Weights of a small mixture-of-experts language model, trained from scratch on English Wikipedia: 68.6M parameters, a softmax router.
Below are experts of layer 3 (counted from 0) of a mixture-of-experts language model. Rows are named router (the router's row for the expert), gate (a neuron's input weights, with its number), up (a neuron's input weights, with its number) and show model dimensions 80-159. Each number is 128 + 32 x the weight over its row's rms, rounded and kept within 0 to 255. Numbers have three digits each.
After each expert's rows: "comes after" lists some tokens at least twice as common just before its tokens as in all text. This comes from a sample of Wikipedia text that the model never trained on. Tokens count by the router's weight.

# expert 23
router:147093172162121074098128189181157053119149096086089146105128145091129131139103138102101138152125134122096079116100150085060148068000162085141206144124184129068131203121144131103176137100114159146113117115122128165151118169132054198066106124
gate0:138137214185145172060166143127147161168132089144164124137120115161186108148095064124129141088129094151094159183176161185091187152133116154087123093103080141100050113149077114068078171093098144110108110086110130136129154135111071081113104111
up0:129129031113100072158088105115130104080126179120099105141144121081109147138138206106096139179120174095178093084105093098181091099111102111184133124153184127137189141110166176201183112127177102146165139171128127170121093145109158159148136154
gate1:119125131124148140168136115140109094103106200116081113134203113108069096164107127150159126186137092182185123181188170124214130078106129147121070135135109157115108105107077059118101133107107160175169145119176146111141092093112170111119098154
up1:122149135110104118109113143067153157159146058118181133117070157135179150083168128125129139077121147067120098095089093122047123166146097110139167133142162098130124175140166215134171113132181138091098124150089124137151151171156099182166166123
gate2:154113130103151159114154098115167117137091142121136111162078171180131120144148114075061131131097117195115158157100212250144119145193102153160134089117131127092145117091151152144134138125133079154171093145118029164137150153108099120140120170
up2:173115089082094140131142080146148125125157139119138120165114171125114153133168153086089066084132149184119139180130189226137117137179108144182171141130119120117140129076139113125126132139148098128182099170127088158133096155117097128133147158
gate3:112079093092183155164153120137108151122116123108144171162122117122204120115085099073106150099076092142152119134133137135083165116136125068093159130121101043123087118139088127115151118138124091132110106077171106121136144115081141156248128117
up3:118093082087188152175165128134118139111150100087164202182137119132196135121067103078118160081063113135166100112142135126076156124114143051109172113118109052121095118163113109113116130119131113133107094084157118104120134111103111185249132130
comes after: "-", " |", "|", "==", " a", "==="

# expert 16
router:118123134119136109084100128156168133092144089112157134133196108092147172153141154087115175199111144127066076082100147125081142138071129112157195068160146146128113180151150157180146165133123099121043110126088144142219124128080095132085077179
gate0:113107181079149138087090107100135167075080162129129154091152093102132120160118113139089095119116175166087115136150099199109136187163112092112114123082087126108145130118142112185142172089164133107146139114167099077101145146078190135129117180
up0:091126158089132154088096112112162171087084147114151149120138059101149123136120119147096107134115187190093112143138109213106137192173109075110099092082089111110129137128164107167151169071154137132135136119141098092114135137096167128129132155
gate1:132062128135132112191143161088125170096097147162119174088127160093142175145193131135057118136124186188154138136122105110162112091120114137106081121130160097140083175144113129132073135103128062101194109145137160134082181142182204128163116136
up1:145134103113128087145156160109154196118095181164138183089116165090113175114156130139053107161147186171161166137111088103164134094121135122114099104135152127158058154138160119137056145145112088113177124157123190114099147116175200136148132138
gate2:109194110108169136104073138168097078053145062144153153071140130108120106140101096140148129183108120080207154105169127129097108143125113145135125112116233063132150107094155142138118096116112138127163108155130093132081141118157123159164103163
up2:082191114115150178125051104117086097062135072138168136065119142096122114116101107145101116176118105156203132093134118124090138130094115140146096107103210075145179125083184142123130099100129154117164123124118092160101126093176135166160092161
gate3:130139099153123081192114154156121154144166119150079159140138138104135101165116107127135109170075159145151124159130093125117176144147132147147111124121098070138189157131129098106134176102166105144129174137090150106086130207087181151099132056
up3:131137137140101126157091145226133168173160143109090129119112133156123113165121128112151126149098171173173129105107119102053157130132119106140092132148112055122173141143122141061175121125158098131115178165135207108127142182113170120073164139
comes after: " |", ",", " (", " the", "|", " United"

# expert 5
router:167123183150126126104058154113149126119132154127091123066155166145130146135157183119129166133096099090088100043137163119116176136112182114185169137136122169145161130134140154180131165131100141173117057133122085142198064154088114108118107148
gate0:108142075127133105148085145103174140140153185150162133142147160113062163099155111140142074109152107055107142138158159139068153164100124136125136140137139179142133160125171102175149127206086148118062113122117147129102102046135194154109132182
up0:139127177132110132125177104159113098103116046103083136134096099139198071139108126120119179140119156225145102113099100136174092099141127124138143116122134096107128089143066160080119122060163104134173128135133109126183161206108069112125130078
gate1:101122146146084160139161135078111152127107124100089164087105130133132146166169060192146107138171131123104134133150087077143067120088141136112169157178126123116126133120048123157131129142116155154147178133183111183097124091160162097111150128
up1:122127164144092164128127116057105164114114126106094161102121127116138170150164059182164100136176131119116141137152109052116067114098144143120163143173125131109131134129051124127151141106090147141141169131200113197116133112142172085117142130
gate2:121193155120132164142088119106195119083154094151174110158099085153082144127172055098146099145197137159146116154147134161131190193123129137121160077140153136107124134112141133103115131117095088093094132216095161164142134123119110117154136057
up2:160068109115116126094119147129069145138117145143085144111188193134180117123086185172105124116065078135089125096093169103135027102107177073122087171089147119159123084159111158145136126140142172167149112032158118113122114147122144120113107226
gate3:138119118105144138112104148071118098151113102086114064147125164039155135128184132111091079098144107131122129105127136091140165154153115159131172163168123104137178159167148117136154175141110148144163154188130169172105120093141084100114088129
up3:150132138100141130130101136066127090129133086080135097139130145061142141150173147131082083086175116143142112103122157082131159161165131146124160156157110122151173185164151134139144169144098159174164116184158143169135124116161087107108093128
comes after: " of", " in", " to", " for", " on", " at"

# expert 19
router:151141168150136132109071138149149135053121105129121153108148135076158170211133152109080197176078149105098102066090197126116157135102166100171155101134101165091160153119130159139180128097100127131113132113100122135178119157097101136073083173
gate0:121135140152100119116108156121134133131147106179079165100045134143107171094143125140176074179152179140184202139102085081163151173112216183060151086102087074157127110131094118096128147086107146169133103168181098176127095161104122139115140139
up0:175118090138103055158089128184096153174077166094141164109102145114088113186140111164100124129147149137136110115166142205193108143135101081142118128154203132141091176076175145188127078155090087131161122071100076121154094092166119129130120102
gate1:145151141150098094041158151068149074122172133151128164148108079157118110140073146169065127091132119063082085136118130167133109096094109120180119130164144097118151091143150182184108122095153152128104177161125127187141118096168152175115091214
up1:100119145115162150209091120160106186137051100102120120120145177107125128121168110071198135166124116177157165142145146131093162158167153137098140121061135163119096191142120101106155131144136128138124105104089105071103136176071137081096159018
gate2:077121138175130174142057146111148073076201121132111156124153134113131140172160101141152143117158108132109120154139130168134132106118130169167125095111089075130190149137127179124149133156112112211113118152089141103175138201149128176067121112
up2:146102130147162153103115153119161109094099109182113151102122203121137122158159121096160151132167111134157117142151115166158206103104085175135099097088113109081157217214131103111110161157101143131148117132128159107137144178126143178147156086
gate3:101138123120125149193178122149145172123159061126114198122095122083099187130155189115191115116152126104149156139111121135179108127132193133118112158137130134163193160108135148160171133146069172118125126072050136121052159128146130142122157124
up3:148145141137123052107117097119119181185129092133161091120176132155110166099103134141102173095055097157098096114117121164068158162148114115145084098159111124148025129103111158109125155103127142111158134128126076135179076130149116164110111117
comes after: "\n", "\n ", "\"", " 5", " 8", " 7"

# expert 9
router:176095159150129116089097178130149126062146158115134160094142155138148139168171126102117110124112133120110088117133119113071161079100160121148150129159147131063175150196200144155129200108060172172111068119150069154155091137077113119104115129
gate0:119073000153127078131138128145095135153140109156109117124137102174126172186126176137059124064135110116085108102104142136136159050076185153131078117111134143118169166171170130062141108143130146147134133103124098127103118145043123089146105116
up0:080187203106104173113141102114150104081122124072142151129156141120107068100133123097214126190089181113159160136169155130106092159136081052174198127172143133135119119159128058148093202088141086138122103131144139118158168130185119160146165129
gate1:125170117147122056139154164089121168147165132159126116139110111159143116191116141164112101184174195097144167092134102158130127087120122104132087114117141100118130099153108094135081170113142146133111150121104150144122103201192171188049138107
up1:075153130144111099151128134117101149131191138150095094144125119146126095172131131149116083171153219071179146101173127175170078126115128122163078149105136092115122076164092042136082133131149171134130155173083167135106091159174144204066139087
gate2:117155145142143158101121123120152133154104118164066087095102114186169105096149115079120120171161137148126162163157163126104055123143063159120139101081131164139123142086122150109133115115063143125210121136093130135148121147130158108108141047
up2:093088109142095178127113122115163123093135189156118072091116080151137070098116142140129126111181110144114160146135158131087095092091009135175149171118116156129110122093172115161124139132105148135152096124085152155135055170191153123129127091
gate3:079090156162116108150189100109157164103153131161172194095043152169143146127154127149113131157134156145124136137128168161096097151133118165106132116209102113177121121091122141132163154143146171126076144117186155108122160095104073143136169168
up3:094110121118112084165171105125144187088146131157187166131061170152143167148142101151139081106125141117143128160112133183107085137145144174084158081167092138155130154086141139151205161166135160136113159100173134088128163105132108142147168132
comes after: " with", " the", " as", " is", " a", " of"

# expert 1
router:147099162157140073093141115133151090144132078088119180097163095096139143167113191102078117147091151158116091121075169050097148124091154104138139113131214153076116162184175146104133132098114144158105114145084090140175118167114143151098103136
gate0:120114158137127171139093148116142150194143109120092131165191118167124100123129239102138165115138119106165107116144106058166186132183124104104122052092048139156086122092099164157167145146150130130091095114171136121131065123140155121143169123
up0:084182095138169123101143125089133133086068168077156189100104114131129129109111098138117076113165091108175129100158150177121105143097188155184156168149186074153136081187147131076114137122138172142150178097183095100112184102131116121101114139
gate1:125085137150131109101114139159143137120205158109122139124088116104119120136151110124166162098160139182142139116158042120108129137105153118116127079107162078077098187165117145104105182116133140113102099161138112062153091176162171139091215145
up1:118144122105133147127126111093168113129025103163127111147167144166138142123101172140112090144077099097099132159120200118139126151155107179149103165121071161153163094098154124138149102150103120134165137100134153171115170087106109114189064136
gate2:201104118143125142134149115143193110143197190076113045112054141131124095149078121139153120142129165113120123071101086103092135178171131088117113082130157123155110138113135154100165089080123179180065144127130164172074112086081213157098114176
up2:213130129119124120128144098151178090123208192087091065128080148148131108160081135137137103112121154111090135094117066077076119161179119100130114073124120098136107129118154136122153110118092191178084157127136154142106093099089208156116111190
gate3:170152106079121128149086092170165159080150094086165152149087156143133141077157114116108149107143100162169086158133091194109153151111141151158147204197138139114123165126086115088103065146084183187131126117120105137107146159178144126113168103
up3:118146157214123131141150232136100081126047170187127121140140124148095151155162086128138091104201138099070142118137159082114139111162112114132099080029054106109162131125098109159118154161138127106150159128085172141138133105127138132154092126
comes after: " a", " and", " the", " was", " to", " is"

# expert 7
router:115078200129094083099133187153128103079190128109120148118132130080099133102123129089151107172063148065104113120119136069092118093055143117139152086184104143115121173162158131141118177081129147149101129118160120153173101133078085218126111139
gate0:111127109127164144118079138165102079116155133146142150191138143109160154128157115099123057131121149159151112105193068136098149095136096118156143181091147093091169139163119134235091166105129143076102152117130116087159097142127138141123121130
up0:125140112113144148120075120161120087063147110158150172193128116091143138152206110121139127098151161153160133132169129128052153095164091165146117179107137113119117147163131133198102178115134128100124135114117111063136083171114179136114175144
gate1:143088162099139115145160161156087166107162158128128163112120117128174092079144115110158069043161131094049125106108133096064113179142144118082144156128174098098131092145182059113158102147141142113144133167129155159097086165101068177163137134
up1:110135101166126154079052111106187127159078137096123138105147166112084132121093154150140167196088093137130155166160128149180156081070096143195111126134099110194141152088085187127102106130106097170056132098114104101149081124151170125125150107
gate2:109121135117219070120152192116111125141115135118140169133126141104175053196171134076136191194077073156107112168120114074136093071123084110104081086065110096149087107140149143166107149105104107109157127113156137107137121129125142108079108098
up2:097130141114171098125150172105128092158110121118106162137141152103152078162194156122138185179118072150131135143133130061126098087140094080115099081074119127203097107152170114145096176104155143079191126137112121072118116084154140135083132116
gate3:168177128170127083169075118111150166084153123132128099135139103131139140138121109198084165111132195135162175105135115118165092118074085128118138135111158151164091136157081149110091098168108111197099087192155134214095123097153124131117193123
up3:088093164089131143080151156110117106155123134119099165134121148087138117122141146078137073158147057133051117106116154142085147148183168104143122114164115141093199113101134120136158169084141142082156154075095104108145134165055090140162083137
comes after: " the", ".", ",", " The", " that", "The"

# expert 15
router:187138189117129127090093133155148141110126130086087128119167147134136148117160126079117126143110122089103091095107173043050144122043120109152140073156154135095178169201136180154145145129103110167069106129072138163188062160094082129114103174
gate0:084138120099085088080111156107177087139100175103120121128183175120137103057113091093112100093126172141113169165095122061157165086134156132119138146139163119101241081053090181107143142166107185139095173167119120109116124146131162108116160161
up0:124131124098096101107160143091182073150142150135108086114201154125100079055129098093153064088131168139150149127097132093156151128105154108100133150120184122071211074072102176123137126164085210156092173124090149139071120174159160078147133148
gate1:165117105166179151130085133169145106133170131137155148137100108130096065088092200108143174148166072139099136102112174139104111117148106146126167104144145122110138158133127145145130105133123117117132128117115161167066131108143169122097166060
up1:242137056126167112110079124183153129124129138118150160107094105107103103124129205086096140100157095157102150117103167138108115136134142131135134109105192075143108156150145166142095070134140129131149098120115154188093150102170168121110125117
gate2:177163166167060111100167151147107131134087139097128140145153090108109091137139038155111118166101082132125107154154160116078121112064105103128117101123154105105137152151216108149106133102107129174127083168136136121094158197129163067150155134
up2:079089144138223143165088122122140146082193087150136119130106141154133130140110205130129137145134164114104164092094110115170122134183139115125154164121113133166149140107046134096143137129129132086107171101147123158199099076172095201103096136
gate3:129185102111150127138130188118168100115135111206097123077165168054121166097117141107126173106150169122105128116138120140160109119170127124122156150124142136077124108092168116133095139131059122130119144161055136129103077097115135118122129105
up3:129099182160143113062129105137103155134161132089169155163069051132133132144127127114212105157090066185133108138138139151108172149074140122114083094137109112121126172166112167159137062140157097124126130129167132111152162123112131122131156150
comes after: " |", " (", "|", ":", ";", " in"

# expert 31
router:161127152148133118121105177153181107092145129151126112136162130119172186171125170062047148181116124122093121099112167067069119105073121111163187171154143168072144177202171148153138148124100176145084083149098107170178076155071107161139105135
gate0:142138152086195096149120086087094172121130110089118164140157123091027113121064122071114163113109091152119164187112167083147101180113086082127129134172124138125158115125128064113135141156141151151129109151146136078119062117078177143141146132
up0:180140141112207085140140065077094176099138126086146153126125102116066151118080145078157136077110096173132161197167144081150113194106093129155133158148135143113159124142152063134132140174162129132075097125118128085131098130094152125154156147
gate1:132132154113116161119145120105125158141085118130059062173141159150163075150163141109070177140172109177117134128191132114126129081172111139142157089119159129114104059137139160121124118163089094142078135113109128118110099089110142124114160172
up1:116118117140153121106108118115140098146170145143195156091123115136079179111098073145172106092081118069141112119078129129120142168117125160127096115100100129153130187105131093100152119126187150105168121136113130138116168167121119147165056116
gate2:148136176141163193060128121071123092156095137125139165100116124172095099161127133112131161120074064083117127131127126113106101145083078125051107144137185101104126125154135096147069127146144140139163115106077136126149056147151087104143129162
up2:141129173171148193075112117083123074166117154156134133107083146154086123185108142120139169135102077077112110131141127115104125189077093116072109167144167063083127130141116094150062130115123125135146117100086141129148064160152099107148095207
gate3:055085137136112123084125091166131184182160126122146111096132144080096084109112169094095170140145067154190124206103193132055067109109182140080072158098133119125116112136164140154115165150118125084068155086110083151131140077088139104147122157
up3:054101150151131129081132104188153178172151159103161134120122138090104076121115184067089158145179052140151123225115180133076068105126160148116081168092142121119120120122150125141103171162150134073072186118122095131124120091090142109166122126
comes after: " (", " \"", "-", " |", "\n", "==="

# expert 25
router:194175140175087078078090180132139118129091109084104170105126199140168148124116137110027124158119105172129110133121147128031138085109124115126108159170142123116125152135172193122174137124132171178103128136115117174190103129123068188115095190
gate0:121156141133159100128162058132148165122164136126122124135125106125124111136105056085160091086130067053160111155127127096080138159156134115119151080132078105109101203136219083148164124136083151168147123103166137178113148118126131141063099109
up0:163106087166134185153108127150070121156159084129084141104157127142133084178115159149085107193089180140154098150126148095085074099125136211134123116158152167161157047161085175153100119128156169107075093146089084162168159172185130087123135161
gate1:122180097122110178133164151171121126100129163066161132159147147107106095200161107064076139150110181161163149125138140188156129115122123134043158152174072125138096216143109095121112135151118162146163114117156106115138166068211077117123122145
up1:154074131103129092125107100098107121164154093174116166119167083125157203023071155199164112099089126089130147167117145125111145156163146135193125105157143118135121062131118124129149140137150101083104148150115178119128096117066162149171127152
gate2:196162180133156144048079120133145079115138137119102114122087136153155140144142146132126089124105103137054161133152099162076101061124148106142122197154105098137106127133129134156126112152136114175111112130179136170152125141080073131124115173
up2:071116094138070096210190137099106147130123082153123153111170124118140125120133087138123161111150161118176105122071149094185160204122117171139132082112176136085156144142124114102132139113141131064143140133085119074087134133150160132141137080
gate3:110046171137127099165126128114100144178122079122151116120127154070134143117119145108174102151171108199107110132116135075114150082161109176143119127113071125116062177112127026153145079125118065110134085051125123141155161142117157088173108148
up3:146183083138126178055103149160171129069146179144118138122169092209134115157124127118103163083079161038174121130122133169127107174094164102113146121149173154146181083163132188111115193131140172125118156222135127123104089124148088136103157135
comes after: " was", " is", " |", " were", " be", " are"

# expert 0
router:148095129148119082124046157168160127069098138049090179123123126110140156156173142139046159165101100103109142125083197110131110092109158101162186096168095126136144161153156192126121119038118100156105107166108095114158069169080084128093111125
gate0:187111123114115138192131148130129150119147169157114166078104126051148126133154147114203087130121109116118097162181170122101088158100138157147135127112172087140096146163138168104143065093152113111076163110200116167143157144104047131090106109
up0:080162145149186127084121102133115114135114116108144132157124148173098117135133143144090167142129148150121128123083065132140152068155111093080143128133092162109176126082103099162120184158113170128144085149075135084101105126146209121157150133
gate1:062084103123137149052104134185103114210120072091152135121106177096123148137156131123129125149123088080116099115199096117177126088163147098098134150101091157112149175150096153120109142075127139113080126094091180114110179118208142146157161127
up1:172180159141131103144149152067171160093176152118150103147142169181163076128065111124154145091116162143170159112044172136129124121078125118138063087135177067124083115107197108174159114139148134146156122131173120166130108162058145115106093147
gate2:096112074122118144118138150073144088173135054121085124175115142124132128113064140059093230080091107112119134096089164091167165111103142158132194143141151149125087088070141145143158074143126104098123123124121089140107182120118096113116136092
up2:169171123150155145147120143149135145094106176141119196111137131113142109110132120158140064127160115156128177129132107165114123145115104086159069128142097106130181147167088103115097196105208156144082112109162088100114096119092172127144117166
gate3:183138079090085130113136131160150075084113172123142146154102076146063184157115162159096191195138113089096125136188085076118082168127104139128138083152151128092124124165121132162135145204143109143072124199100057119107168086077176129144135132
up3:180144133105098147142147117165136071082119169101113140145096087104110154174146170155112192185125091097122140132153102099121112152090128119109134097149136134146155116158121135166110121205118099124080093187130108132100207089049161136137165140
comes after: ",", " well", "s", ")", "),", "\""

# expert 21
router:138098138129093100060119131129133066132168079092141185076130156089128166138115124090099136174084097102127063121143162086090131067092125125131189072161134153122112173116121163135211211092096161138113122116121103148161133146124072175130106134
gate0:117140109118077168085111085056152141142179139141171140050128181147130145160118118116129171157125145121117123131199111098185140172146104101156169172137122111130087050092130161091077150091113129137162115136164096147092100151156155161169174115
up0:139161153100110089070069117067140114081127121115148105188076165151124126142157133115113132111139135170151083066097151103125107181151142140102118113098178083140109124127123160039133105116147121186157136181081135084140079169048121152113169126
gate1:112080173139118126120080142090180116119070185114145117147117151144182097127143155062123146101105118088166104108128123170118080152109119131110186151113097095089054081157109133115159173167092084101133190131155114100135128120188146095102102078
up1:133078145120106115098090133089180126132078176127112127118112133145175093117147178082118145097112125090169107110157109190109111151079125164126189154116109102099068108162115142139132160160113084089161185137161106109136121124176140093107068096
gate2:132145096140083161129200197086137145107165084122137156148146095143088099171111125093137086080146122125140145108101152114128135120051102186117129146158081133052164135151163112152105119181124163111138163055137139170095116089093167112138159105
up2:134155108149070158146168209106156126122161069092148162158133137144111138188117120110130093108157119115140130097088140103120123139104100197108121147169090155075171131172175109143104110156129185116126171064130158157093136095066155108124181100
gate3:164110114074196150116140150124136115092168158079167134122155139145123100111135107180172125133113092105141138088108113124223097154178146131191112118136136162139126132055134123115112151105104127133082109173151148083190143102127155097157111126
up3:063113094118157146133134182117128093173121134089157110193113102153122155117116084160092176124099171104101152170109121121144114121068116080148095162098128085161166174174150123131195147102097149119157140167130063127140074156164123113186142107
comes after: " the", " a", "'s", " his", " The", " first"

# expert 12
router:200129181169134128071080114127147148108189104087084145114129158128165151141109176104097159164018102116097138101117168102048148100112120123207116071187110154109158169134205181100152171131124116156070096117057096133145097177090098134105130200
gate0:075169146217099113116104108120166202141151101119115147146122133125136165110079118134137168121146141148145123149114082127136179102180110106108140224130137075090148170129087199069158181153111118143160146048113143108139176114115120112079119116
up0:146160193118101108088103128162135207106177144112127138131092163156089186052115144103144170118146159119158134154151087079129149128205103137198096185188108114112109133114122134082138158164111137152122157035135130113165190128094087095071119113
gate1:136119184173108102153145140104155086176134078150118081121107134065170128170098084121185143174135141117119097117145154142124136168207129148150113146201122139159131116128151168131165151144123147139147121117083094100118133140136160180156123093
up1:138133175119114099190163132070149099154178054124118092108148149098175142160111056135175141136119129137115122129143135103162154144183116157125118128160098124151135109110173135112143133080129170138164109128071128106105139143134133171147118105
gate2:112154133118159119086101127139142111142067088086149119103115052099114158111107117156137158102134153141066092144124152129119149144069156110127118148133124117090110131110129135140146154157172153141116099159222170092094137153155099061189192153
up2:102165119129156122103104114136134119151069073091170117100121060112111156134110138146134154102132144141083100138136151110115139122112162107140079143142114119089122141106127128115138156149172155141119105149215157086089115157142109053187182153
gate3:091094161114121124125106115133153067122099150137090135187092162138096142159157159147184137133154111092107087154112069191122141206132186131060094140139129098134197122131149175112128113114162114117111176108105166206176157128071175167131091157
up3:156095120142159159165098138145126114145119146127116071137064136154112165179170138136133116110063118175110145127104110153153101129161153123127102080168157117104119104112095159182109226189081084114106171138129099115112088130130125131126158168
comes after: "–", ".", "°", "′", "-", "/"

# expert 28
router:148153155148100132111116124165131106068129101114066146116167152058172176117110140112101186170095147129072131099119122132084149115109151087190111111130164129108132131149129159113158153129131077135084117090050081142219108132095072176128076142
gate0:124137096098064137141129080114119157095152098135138098129108105148191096062142106123133097168119109079120159133114085060121114134076159062107126092144069087153153109130105195195113131085154115167165123137073123128129114133224103110153113109
up0:150124119153159116076117157170160084136120138166144167133110132129114153166109152157149166113070129144128156103094151218081141147148143177131127171128165166123118138050114075078166096184130144089063162113160103126136121150034177134078154166
gate1:125131142076154135125141098159089135162063125140163123189060120173120128158112160143154140113129148128152097183066146151134180144153096163124129160178109146130148049125090108219115157143114084106120188135149097114135161131086070138096116125
up1:152103144167146102185118116102147109135180151078090125120179162111106125138136118132111115120124099113122172089194117135127095122088130107125131064090129123119101183103176111031115104122130171158171088115104148122128134126176174117159149147
gate2:088065085143127142120111184117105215099089134089123115059125115143135065111124076141147055106142099147133099118140126151156160142183139155132132132084118181119169126151105175127104100131104077097132115157126158111109099093076152090117068123
up2:108173131089117174148138144154067098118112167160032149126097105166109170140127161132130141123159105171145131087099073093157128139180182105127168034077095111132168134152138147120095108141179129111159110178090099130166069138126115130161163117
gate3:144147073096107181132129116165081122117110148151131157130145137113164114121169144096151119194117155135142126073167116160090112091106144114151092150119137182147114143126144150201128166167119074142149144054137163058130079134081164201111147117
up3:105129156113166075118084138096162113110140097091127078127119139111084150123125117149099146121157132078132112145072107114186124138162110170089122159174124104070169100126082144063132113122100197125100125139155116187110146123198152074195101120
comes after: " |", ".", "\n", ")", "==", ")."

# expert 27
router:152129177178117076107076133150185135133111139067111152090150154074152212158137193095109153121122128131065128121137148132117142120119136074162178116168138136120119149119147145193141149075085167129065114127114048135180135140129069163135069142
gate0:140121048137131071160126174137174181089182151135120099166091130100140151091102176156126178107124154135130152078164110117092128125162153136136125132128114077130161128165082088160131191095116106121072129153093088161101072117137106097138102089
up0:129159195131115192090135073130081112147096114131092162092129128139123101180152072108130080147141110124106112145096130128150117121088140105135109145135146159137110133126142156109094094177164124144166148111138164067154159138121145158132161146
gate1:118126129137118139042134162142059082100118149170121061169087115148162146173160139124196190162162088106144117179056148124121184122133099114155138174176061121089113081064050132106100131127152131132068132117145169159072106150127127173121139192
up1:148152133128126125197131076160173167133132094082146214142145133105104112147087086129073068136117183159111149080190101085134072192120124150145111095086159145155213162189179151103177119098161099108255118151148130104180154129135097092129132092
gate2:132149139211148105135117122074107148125066107074119132111140117109120126121133121136163165161168144071149134144070109108130174104120048110121167133171172080133081092072151126117170099178053140178147108085140104205151078134121105123149091137
up2:117114128067091183132170137180160118155174138164167124158139126178132147138158144146101132068092102194106118144166120121140099168110211157131076154096100161126181141186098172139088142136219111118089160186073166089074182154105139125122164156
gate3:170166135179199080149110191165113158126178105132125132132139144096095117070139180113153143105146144109105134093145119183114137149135098112147182166147144153097171131074121122137101124122133104137081158053120089163169099147138150150123109142
up3:167182166149175120157118198171086174084183127155142108144104151085105096070133148086168114100126151084144141063157108153094123178116130110153154192134163094099166145068116093111099129132143084136140177081145103140158112138111134159116120121
comes after: " ", ")", "%", " —", "1", "0"

# expert 22
router:120138183159093105078116112172142147113167115098141153124180141101198160179141153077104194120076142142102115121072140103123171132127123090158123117142168187125110162220172144138160108105125120131092112151086114171135124132057110226095097182
gate0:130097121147082089125144134158127152144101144145051089164145172114106145146109099147074124095190123174135140135127124135194146106123143115109174157156180106160118088122148146160131140070112167104124064090172061128141153093173085134202168103
up0:115097117179064088116133123163129178154083120133055107179151148112097126144124102153113122097166127189155129134146098158178148102163132105090160160155175113139114070147139139165138120072123148092117072061157056138149119062139081134200169111
gate1:156119132211151128086097123105085141178145112119149077108150133154084089086141080164151103095165131109156105081096118191137132124094116089129182139095097157184152075101111147111106101149132143197122075099164190101177077164117147104106131142
up1:098132120058100128141135126176142121105114148164115175136068106104161157145110153096101168174071124144091153188128149090107121134138158134153099120131143138105122178190134133115147164150161149096089135169124091162060191100124082156143102143
gate2:151158103091138145085085152165127133059136113146161123158172143117123138154153152140121103149129120090121110191075056114097090110133129116138090120144137105064121130135111115098143048111103170138134071161156172109129098136147144123102122069
up2:120097148171108107140178124106138116164105106098109146079061130136149106124086102123131175114153138118147131039170196174130208201140102135134141174127124192197151106114168176160109158175141105120100161082128089139110125093124089102119123185
gate3:151152083141158141142132099135106172126101183166123150103144081207154133122129131108127102110104118118168181116194136160131165142162126142116110115147135122119061061096200117077103141117108201120117116142151117081105116174099114153178079106
up3:147137153123090111137150132121157063139128093096134085145135181050106143134099121134119151142129156164093084133074112125118075125077115082125093128079137137141158185168059105192172134111126062154130136094156140127132163126117146096093174162
comes after: ",", " of", " the", ":", "-", " in"